{
  "num_hidden_layers": 8,
  "hidden_size": 192,
  "n_experts": 16,
  "experts_per_token": 2,
  "d_expert": 160,
  "d_shared_expert": 128,
  "hidden_act": "swiglu",
  "moe_layers": [0, 1, 2, 3, 4, 5, 6, 7],
  "router_score": "sigmoid",
  "normalize_top_k": true,
  "routed_scale": 1.41,
  "balance_loss": 0.000171,
  "balance_bias": true,
  "router_cosine_scale": 20.0,
  "router_bias": true,
  "init_std_router": 0.0215,
  "lr_router": 0.00186,
  "vocab_size": 16384,
  "norm": "layernorm",
  "norm_eps": 1e-06,
  "tie_word_embeddings": false,
  "optimizer": "muon_variant",
  "learning_rate": 0.00532,
  "batch_tokens": 131072,
  "max_seq_len": 1024,
  "train_tokens": 757700000,
  "max_steps": 5781,
  "dataset": "wikipedia_en"
}
Below are experts of layer 2 (counted from 0) of a mixture-of-experts language model. Rows are named router (the router's row for the expert), gate (a neuron's input weights, with its number), up (a neuron's input weights, with its number) and show model dimensions 0-31. Each number is 128 + 32 x the weight over its row's rms, rounded and kept within 0 to 255.
Before each expert's rows: "comes after" lists some tokens at least twice as common just before its tokens as in all text. This comes from a sample of Wikipedia text that the model never trained on. Tokens count by the router's weight.

# expert 7
comes after: "\n", " |", ".", "===", "==", " =="
router [172 129 108  99  99 125  68 157 166 203  92 111 177 185 148 123 121 100 135 113 106 106 159  68 129 179  51 126 163 136  98 132]
gate30 [ 88 143 150 166 117 155  89 103 142 118 121  90 162 159  95 146 127 184 158 152 147 121  94 140 156 103 121  92 101 174 112  72]
up30 [109 158 116  98  99 140  55 180 109  91 194 183 132 128 154 123 164 133 124 142 141  50 173 119 121 155 149 104 172  98 132 149]
gate31 [ 68 103 161 116 113 151  74 108 213 161 122 141 117  58 139  65 138  98 114 171 128 152 113  97 168 105  90 157 166 113 160  71]
up31 [155 120 134 138 145  79 117 160  66 102 102 165 151 105 128 148 107 129 146  73 134 108 145 156 135 178 104 141 142 116 151 124]
gate32 [102  99 186  83 167 148 144 181  20 162  62 114 209 138 135 151 125 125 141 109 121  96  98 137 132 151 130 109 158 113 108  98]
up32 [111 165 100  96  80 112 100 116  85 125  92 150 161 147 105  46 143 138  83 103 110 145 133 110 108 132 160 157 122 125 158 100]
gate33 [178 109 154 115 121 151 126 107 115 126 101  74 151 120 128  82 132  94 128 180 128 102 135  79 131 142  51 126  79  78 137  62]
up33 [110 132  52 165 146 126 113 164 178 100 129 180 116 113 127 119 103 115  94  99 151 131 157 132 154 120 117 153 115  47  86 156]
gate34 [220 141  74  95 123 168  86 124 183 121 105 128 158 171 118 125 170 186 103 145 101  61 177 108 121 131 108 150 117  71  96 150]
up34 [144 123  78 154 134  94 169 145  83 189  92  98 118  63 148  98 154 163  84 176  93 108 117  95 140  93 139  40 128 140 103  89]
gate35 [135 138 149  70 124 104 117  82 158 113 144 168 120 142 114 102  66 185 177 115 108 123  71 131 105 118 127 157 132 188 126 165]
up35 [118  88 168 169 118 116 111 152 102 160 119 134 129  88 185 149 152 154 118 155 149  53  98 142 100  96  82 174 149 140 182  92]
gate36 [123  87 201 119 148 110  99 177 165 148 120 177  90 143 158 148  95 108 170 102 166  99 155 140 155 135 114 136  87 100 140 152]
up36 [ 98 120 121 135 122 138 158 137 164 112 150  83 166 145 185 129 100  55  95 103 145 158 130 131  49 120  98 171 118 122 111 103]
gate37 [147 142  79 117  79 120 121 165  96 124  84 142 111 151 152 155 114  93 154 134 102  66 172 154  87 177 139 118 144  63 117 128]
up37 [ 93 172 109 159 139  97 120 157 118 154 132 136  77 105 106 108 137 198 148 138 174  66  91 175 107 154 133 138  84 128  93 132]
gate38 [ 71 132 172  89 152  91 143 133  87 117  50 130 152 121  63 112 164 111 144  55 161 157 131 107 145 120 180 108 162 104 129 101]
up38 [128 199 118 182 174 166 144  59  59 153 131 171 159 204 152 162 154 121 149  97 141  75  91 120 102 152 138 202 238 124  94 104]
gate39 [187 141 138 104  97 177 150  91 168  93  79 141 142 146 127 168 128 123 137 148  50  86  98 128  81 150  87 159 139 138  86  97]
up39 [214 144 130 103 107 122  88 147  85 147 185 154 144 160 153  81 132 128 145  95 184 125 188 142 135 157 171 154 129 174 138 144]
gate40 [124 191 164 116 119 158 190 170 113 169  70  75 194 123 163  68  75 106 116 110 129 131 111 206 120  87 112 173 123 117 108 118]
up40 [145 145 169 190 107  66 194  96 192 117  79  93  81  92 226 105  64  88 151 177 117 154 111 107  86 112 139  77 127 106 128 161]
gate41 [113 128 128 111 156 108 102 121  89 190 121 127  68  89 115 132  79 103 170 104 166 141 176 151 204  93 103 212  45 123 122 155]
up41 [193 136 112 128 160 146 128  95 111 109 110 116  84 169  78 157 137 134 130 170 112 184 117  94 149 119  93 128 139 133 132  53]
gate42 [119 109 132 114 114 140 110  93 116 165 179 109 146 197  96 114 157  76  78 135  95 138 149 124 124 116  91 106  62  92  70 126]
up42 [102 141  96 102 188 139 152 143 158 149 122 178 133 120 124 103 141 109 161 140 118  84 112 110 198 139  91 136 180 136 134 126]
gate43 [148 115 130 102 119 151  75  91 183 131 139 177 133 132  48 130 173 153  62 123  83 107 110 126 146 133 127 129  92 138  85 165]
up43 [ 82  99 112 132 128 151 122  96 129  71 167 160 177  19 117 133 108 148 156 159 114 132 140 167 161 105 140 123 139 177 108 107]
gate44 [ 74 152  88 159 172 100 119 140  97  76  80 149 133 150 161 148 139 146  84 129 140  91 120 107 119 163 171 146 115  97 112 194]
up44 [133 100 147 124 127 184  96 151  81 191  84 108 160 131 142 166  67  30 127 183 149 118  73 111 112 176 104 114 129  28 130 117]
gate45 [144 151 152 141 147 148 175 190  98  95 114 108 164  83 113 128 143 122 124 128 130  77 145 121 140 138 180  88 132 148 114 197]
up45 [194 125 179 141 142 123 182 127 131  91 164 100  89  90 128 207  92 149 176 120 135  88 154 133 107 190  79 118 130 168  79 113]
gate46 [121 160 161 179 155 115 129 224 154 160 104 103 114 125 138 162  94  97 129  92 146 107 167 122 177 159 137 168 157 159 158 106]
up46 [ 60 103 141 120 137 141 121 115  78 106 145 106 124 134 123 116 181 100 120  77 197 111 131 120 152 132 143 110 183 170 119 161]
gate47 [165 119  85 152  73 132  44 144 114 186 123 136 119 107 173 116 101 203 120  71 115 122 147 104 127 164 130 165 157  98 135 118]
up47 [168 168 145 177  83 113 150 137 145 138 121 128 101  56 165 117 102 152 156 168 142  79  95 190 108 160 140 103  74 123 169 111]
gate48 [128 120 163 106 168 154 119  96 154 121 116 148 147 108 123 167 122  50 169  71 163  42 158 149 128 137 118 125 213  82  98 120]
up48 [ 75  93 112 119 122 102 161 150 128 107 105 158  99  96 121 198 148  48 150 132 144 175  97 137  60 156 169 127 154  77 193  88]

# expert 2
comes after: " ", "\n", " 0", " 1", " 2", " —"
router [150  77 102 113 108 107 121 137 225 178 137 129 130 221 129 134 106 131 138 143  50 110 134 151 138 105 100  98 123  96 196 183]
gate70 [ 88 116  87 169 123 125 219 140 120 124  56 119 147 144 105  59 122 181  62 156 172 122  76  96 133 112 205  69 141 168 149 126]
up70 [136 198 133 156 115 163 167 122 102 109 189 132 104 148 131 139 159 141 151 175 125  30 141 122 129  95 129 167  94 127 118 138]
gate71 [115 127 226 129 121  91 120 125 218 166 117 111 114 137 107 175 129  96 117 198 136  99 177 134 162 150 129 104 114  84 117 148]
up71 [103 122 139 154 117 162  91 104 143 114 131 139 172 129  69  99 144  93 106 156 134 190 149 204 134  80 160 184  50 153 146 180]
gate72 [180  85 138 149 196  99 148 148 149 156 125 152 118 135  98 100 117 158  47 167 100 165 158 157  80  78 103 110 166 108 126 120]
up72 [131 126  98 144 124 229 125 138 155 153 154 120 161 104  87 117  98 133  82 135 157 167 124 159 118 163 162 128 120  84  65 102]
gate73 [127 135  85  67 138 144 137 114 113 133 163 110 155 145 151  99  84 106 149 130 127 126 157 135 142 134 163 145  96 190 176  67]
up73 [ 95 129 122 128 142 153 105 154  57 128 105 151  80 139 136 167 130  87 121 155  96 117  57 185 116  90 121 139  93 123 150 163]
gate74 [124 134  88  99 178 159 145 153  90 183 127 143  59 174 118  71 124 127 131 161 125  97 153 114 149 121 165 105 140 102  85 124]
up74 [106 121 140  65 129 131 113 113  99 195 104 121 129 117 177 108 144 195 119 169  73 113 105 199 186 188 171 123 123 150 181 101]
gate75 [117 104 125  86 168   9  78 103  94 149 168 188 118 138 133 112  79 104  93 177  93  87  96 177 134 177 149 122 133 160 168 114]
up75 [141 176 158 164 177 136 177 136 138  93  83 166 174 127 144 174 145 154 177  81 135 178 142  85 178 114 140 150 160 126  86 106]
gate76 [132 119 155 140 141 133  66 143  92 165 121 163  91 106 125 117 158 178 119 141  92 141  69  69 138 109 158 163 197 123 162 150]
up76 [ 92 171  86 131 112 131 208 128  77 132 159 119 170 102 152 172 133  90 169 134 132 145 112 183 165 156 141 156  85  78 114 122]
gate77 [133 100 120 101 144 166 133 122 129 165 153 153 144 147  81 101 122 112 135 100  49 114 126 152 122 122 127 125 109 151 147 146]
up77 [107 118 143  92  78 111 131 105 142 125 149 172 105 150 127 110 144 103 199 155  97  91 120 169 114 109  97  94  94 124 123  96]
gate78 [122 194 143 155 109 121 131 114 128 179 133  95 130 133 168 167 101 154 106 131 139 123 155 198 136  69 142 119  72 144 146 113]
up78 [ 95 131 149 113 145 120 129 102 161 195 162 128 133 132  77  78 100 126  91 122 108 101 167 152 162 125 115 148  98 174 133  96]
gate79 [ 91 147 160 160 112 153 131 131 137 137 143 145 145 142 111 121 191 120 125 118  92  81  74 180  90 122 111 133 101 152  91 124]
up79 [159 157 126 138 108 105 136  90  79 119 105 136 151 126 144  75 142 120  99  97 127 114 100 100 118 161 175 113  89 102 167  24]
gate80 [ 68  96 113 123 167 110 135 119  86 159 118  77 105 184 110 152  97 132 126 157 143 104 132 202 151  89 131 144 131 127 109 112]
up80 [100  64 179 134 161 124 141 136 122 111 160  36 105 153 180 169 124 165 140 151 111 111 116 138 100 152 162 188  93 109  74  97]
gate81 [163 129  83 117 162 115 111 163  61 111 124  98 121 112 162 111 133 217 148 188 132  86 154 141 101 137  74  93 163  75  96 139]
up81 [ 85 108 108 154  81 216 125 122 115 147  67 110 149 165 150 135 119 133 136 179  66 156 117 111 115 171  88 114  72 134 124 171]
gate82 [109 120 157 136 131 151 119 113 153  83 144 145 128 158 103  92 140 129 142 177 132  31 149 162 127 135 149 114 111 126 118 114]
up82 [170  93 170 103  85  86 140 152 129 151  89 132 194 105 207 183 101 156 160 149 151 157 162  84 120  94 103 125 250 150 122 162]
gate83 [164 135 158 128 104 100  75  57  92 165 222 149  48 122 166  99 109 144 110 162 113 133  74 107  80 123 107 134 140 106 145 111]
up83 [133  54 125 139 131 108 167  66 171  92 174 149 135 136  70 153 130 142 158 142 134 109  64 146 108  93 154 172 167 169 117 120]
gate84 [186 123 112 136  83 147  79 127 151 140 113 139 199 192  46 166 119 107 144 159 167 114 202 106 186 115 114 111 134 107 130  81]
up84 [140 145  86  86 147 156  84 108 106 177 147 120 163 135 102 152 180 111  49  98  91 170 132 128 161 147 126  98  83  80 114 196]
gate85 [166 173 141 138 143 184 121 107 135  99 139 176 112 101 137 121  91 218 169 133 108  93 127  97 105 167 121 103 127 125 123 113]
up85 [105 125  60 112 154  71 184 169 136 111 164 108 169 122 112  74 121 124 141 105 158 132 127 161  29 149 174 125 145 109 125 151]
gate86 [156 119 135  90 110 161 185 112 128 140 129  75 165 129 174 162 107 120 101  58 120  97 164 103 146 126 104 130 183  80 172 127]
up86 [159 131  50 200 166 135 155 129  85 115  91  84  99  71 108 135 135 118 143 126 165 113 103 139 177  93  79 145 164 117 147 162]
gate87 [113 145 135 115 136 129 122 127 168 128 119 105 157 175 153 122  84 143  92  95 103 101 151 145 145 203 141  85 148 119 124 124]
up87 [141  64  99  97  87  95 142 146 161 110 155 152 155 198 134  47 136 138 212 123 170 155 130 169  76  92  99 130 162 149 187 129]
gate88 [ 77  70 176 131 187 165  98 106 123 141  99 128 171 119  84 116  88 137 110  84 152 134 107 100 142 100 170 157  90 148 119 132]
up88 [180 125 170 174 124  96 156  83 131 135  86 122 111 152 168 135 132  75 166  97 162 137  71  89 153 114 117 159 107 126 118  89]

# expert 5
comes after: " the", " of", " in", " The", " a", " on"
router [166 141 127  88 178 157 167  71 118 148  71 137 148 202 124  89  95 106 175 136 147 105 104 106 169 148 161 138 150 132 149  76]
gate30 [110 129 107  77 157 113 104 100  99 173 123 116 143 190  76 166  97 150  86 104 134 155  85 100 147 144 117 133  98 106 107 153]
up30 [121 151 170 183 172 123  91 110  94  79 138 102 183 139 201  86  96  94 103 127 167 104 135  88 107  60 129 128 141 155 105  73]
gate31 [ 82 125 172  91 118 106 164 143 193  65 175 113  98 104 121 103 135  97  88  61 161 109 161 167 169 174 100 157 208 155  64 145]
up31 [109 107 153 116 146 126  89  93 196 108  55 110 123 130 142 152 173 138 113  85  77 119 111 126 116 134 130 134 117 125 129 138]
gate32 [122 170 132 156 182 144 129 109 132 163 106 125 115 142 120 118 142 177  84  84 133  85 146 132 124 167 132 143 120 156 110  86]
up32 [159 112 120 152 137 172 145 111 108 161 107 150 154 127 120 209 163 127 146 118 120 171  80 168  90 112 183 128 145 140 134 189]
gate33 [127  79 213  70 110 127 189  99 192 125  82 168  95 146 145  63 119 120 128 131 166 129 135 144 150 139 130 157 127 219 101 137]
up33 [ 33 122  91 167 137 133 128  95 131 124 151  81 130 134 135 195 139 127 119 122 121 136 149  72 182 167  83 160 160  97 108 101]
gate34 [111 134 126 162 119 126 158 142 110 144 136 111 118 182 135  99 132  94 134 131  74 128 144 135 150 148 180 143 157 140  87 123]
up34 [142 166 128  87 137 155 111  98 160 155 107 102  79 127  94  76 140 119 148 115  92 106 185 134  93  56 156 105 140 142 210 124]
gate35 [ 77 127 158 143 129 138 167 134 166 167  71 155 135 172 147 109 148 132 152 170  77  92 162  84 144 177 116 131 106 102 147 146]
up35 [127  87 104 143  54 161 143 187  91  96  97 101 139 125 138 157  75 129 127 149 106  87 124 137 159 127 177 166 146 138  95 136]
gate36 [111 124 117 154 159 165 167 137  83  95 100 134  95 104 117  89 137 129 112 114  85 138  87 149 165 110 107 166 141 115 157 117]
up36 [158  98 197 101  45 115 151 120 173 116 119  84 143 169 112 168 115  92 143 165  92 153 152 157 122  96 127 107 142 191 156 102]
gate37 [129 149 114 116 164 168 135 101 135  94 155 105 179 191 152 136  90 120 145 132 145 157 118  98 135 116 124 171 155 159  88 125]
up37 [141 122  91  86 117 169 128 194 141 219 148  68 129 133 157 165 142 121 119 118 160 123 138 132 126  81 123 116 109 132  83  99]
gate38 [ 81 142  98 114 139 177 196 113 184 121 150 145 152 130  67  56 144 103 156  86 156 124 137  47 110 148 138 116 153 108 116 137]
up38 [181  98 127 149  94 106  31 175  92 116 125 145 156 118 179 112 154 117 129  87 124 135 146 150 177  94 134 119 134  78 122 133]
gate39 [116 111 113  97 153 149 101 140 122 121 109  99 144 168 172 131 136 139 158 140 113  92 198 167 102 138 120 155  90 104 186 115]
up39 [160 145 112 102 139 112 115 111 137 162 132  87 188 153 128  72 131  85 161 181  93 149 153 131 186 109 153 143 137  90 116  93]
gate40 [105 124 184 126 114 139 120 129 148 143 128 153  97 139 133 168 216 111 111 120 185 122 116 116 116 154 122 190 189 111 117  85]
up40 [ 67 109 148 107 150 120 124 125 103 145 157 126 146 129 121  90 116 163 136 142  92 106 121 102 140  91 121  84 144 124 126  68]
gate41 [106 142 138 150 176 118 115 125 190  95  92 175 118 145 129 140 139 111 109 147 116 142 106 107 131 127 109  97 156 139 107 120]
up41 [140 181 162 165 133 161 137  93 148 121 151 162 140 134 169 144  74 102  90 134  63 166  72  35 178 165 113 108 124  93 156 101]
gate42 [164  86 100  93 147 137 116 110 162 143  75  72 148 120 114 122 147 115 171 119 136 129  98  91 118 156 130 119 162  86 161 130]
up42 [ 87  74 184  84 128  73 132 188 120  83 145  98 133  92 121  95 161 143 144 109 106  97 168 146 112 117 101 146 131 190  72 132]
gate43 [152  81 138 129 127 206 106  63 134 111 113  83 147 170 131 114 129 118 132 130  84 133 140 149  89 115 140 149 158 199 110 140]
up43 [118  71 126 194 135 121 126 117 120 116 123  53 109 167 140 195 112  89 118  91 111 120 101 168 124 155 138 163 106 119 143 190]
gate44 [ 88 117  88  82 151 206 172 125 169 150 143  92 118 147 128 122  97  91 142 148 210  73 145 134 125 154 123 145  97 113 144 152]
up44 [ 91 184 160 120  54 147 131 108 137 148 131  92 112 128 149 150 118  68 160 116 178 126 152 106  89  94  90 103 132  55 164  74]
gate45 [118 131 115  68 167 127 138  85 147 107 120 140 122 187 106 118  53 180 152 183 156 116 170 138 178 148 143 125 119  98 119 158]
up45 [134  91 140 166 178 136 117 120 145 145 163 116 119 128 129 145 129 132 139 105 160 164 163 196 138 112 123  90 147 138 126 128]
gate46 [123 105 136 171 145 150 116 112  75 186 166  87 130 121 106 174 134 105 182 111  75 178 162 115 123  83  88 181 127 134 157 137]
up46 [ 99 171 138 112  67 107  77 130 109 168  93 153 101 141 147 143 110 116 119  80 202 110 139 158 126 191 122 123 137 125 102  84]
gate47 [132  92 119  79 185 172 124 150 135 138 128 138 130 148 111 128 122  64 186 128 128 127 129  92 169 172 124 159 125 166 106 136]
up47 [184 187 140  83 120 134  91 109 118 124 148 157 129 122 173 138 154 110 193 125 123 107 144 151 142 149 118 113 168 189 120 101]
gate48 [134  88 174 142 124 114 167 142 161 109 116 144 106 205 154 194 104 167 133 103 151 142 124 112 108 127 111  76 173 194 148 136]
up48 [134 116 187 115 160  84 114 119 189 142 147 116 122 106  76 183 171  86  62 195 148 112 114  76 107 153 151 124 165 160  98 107]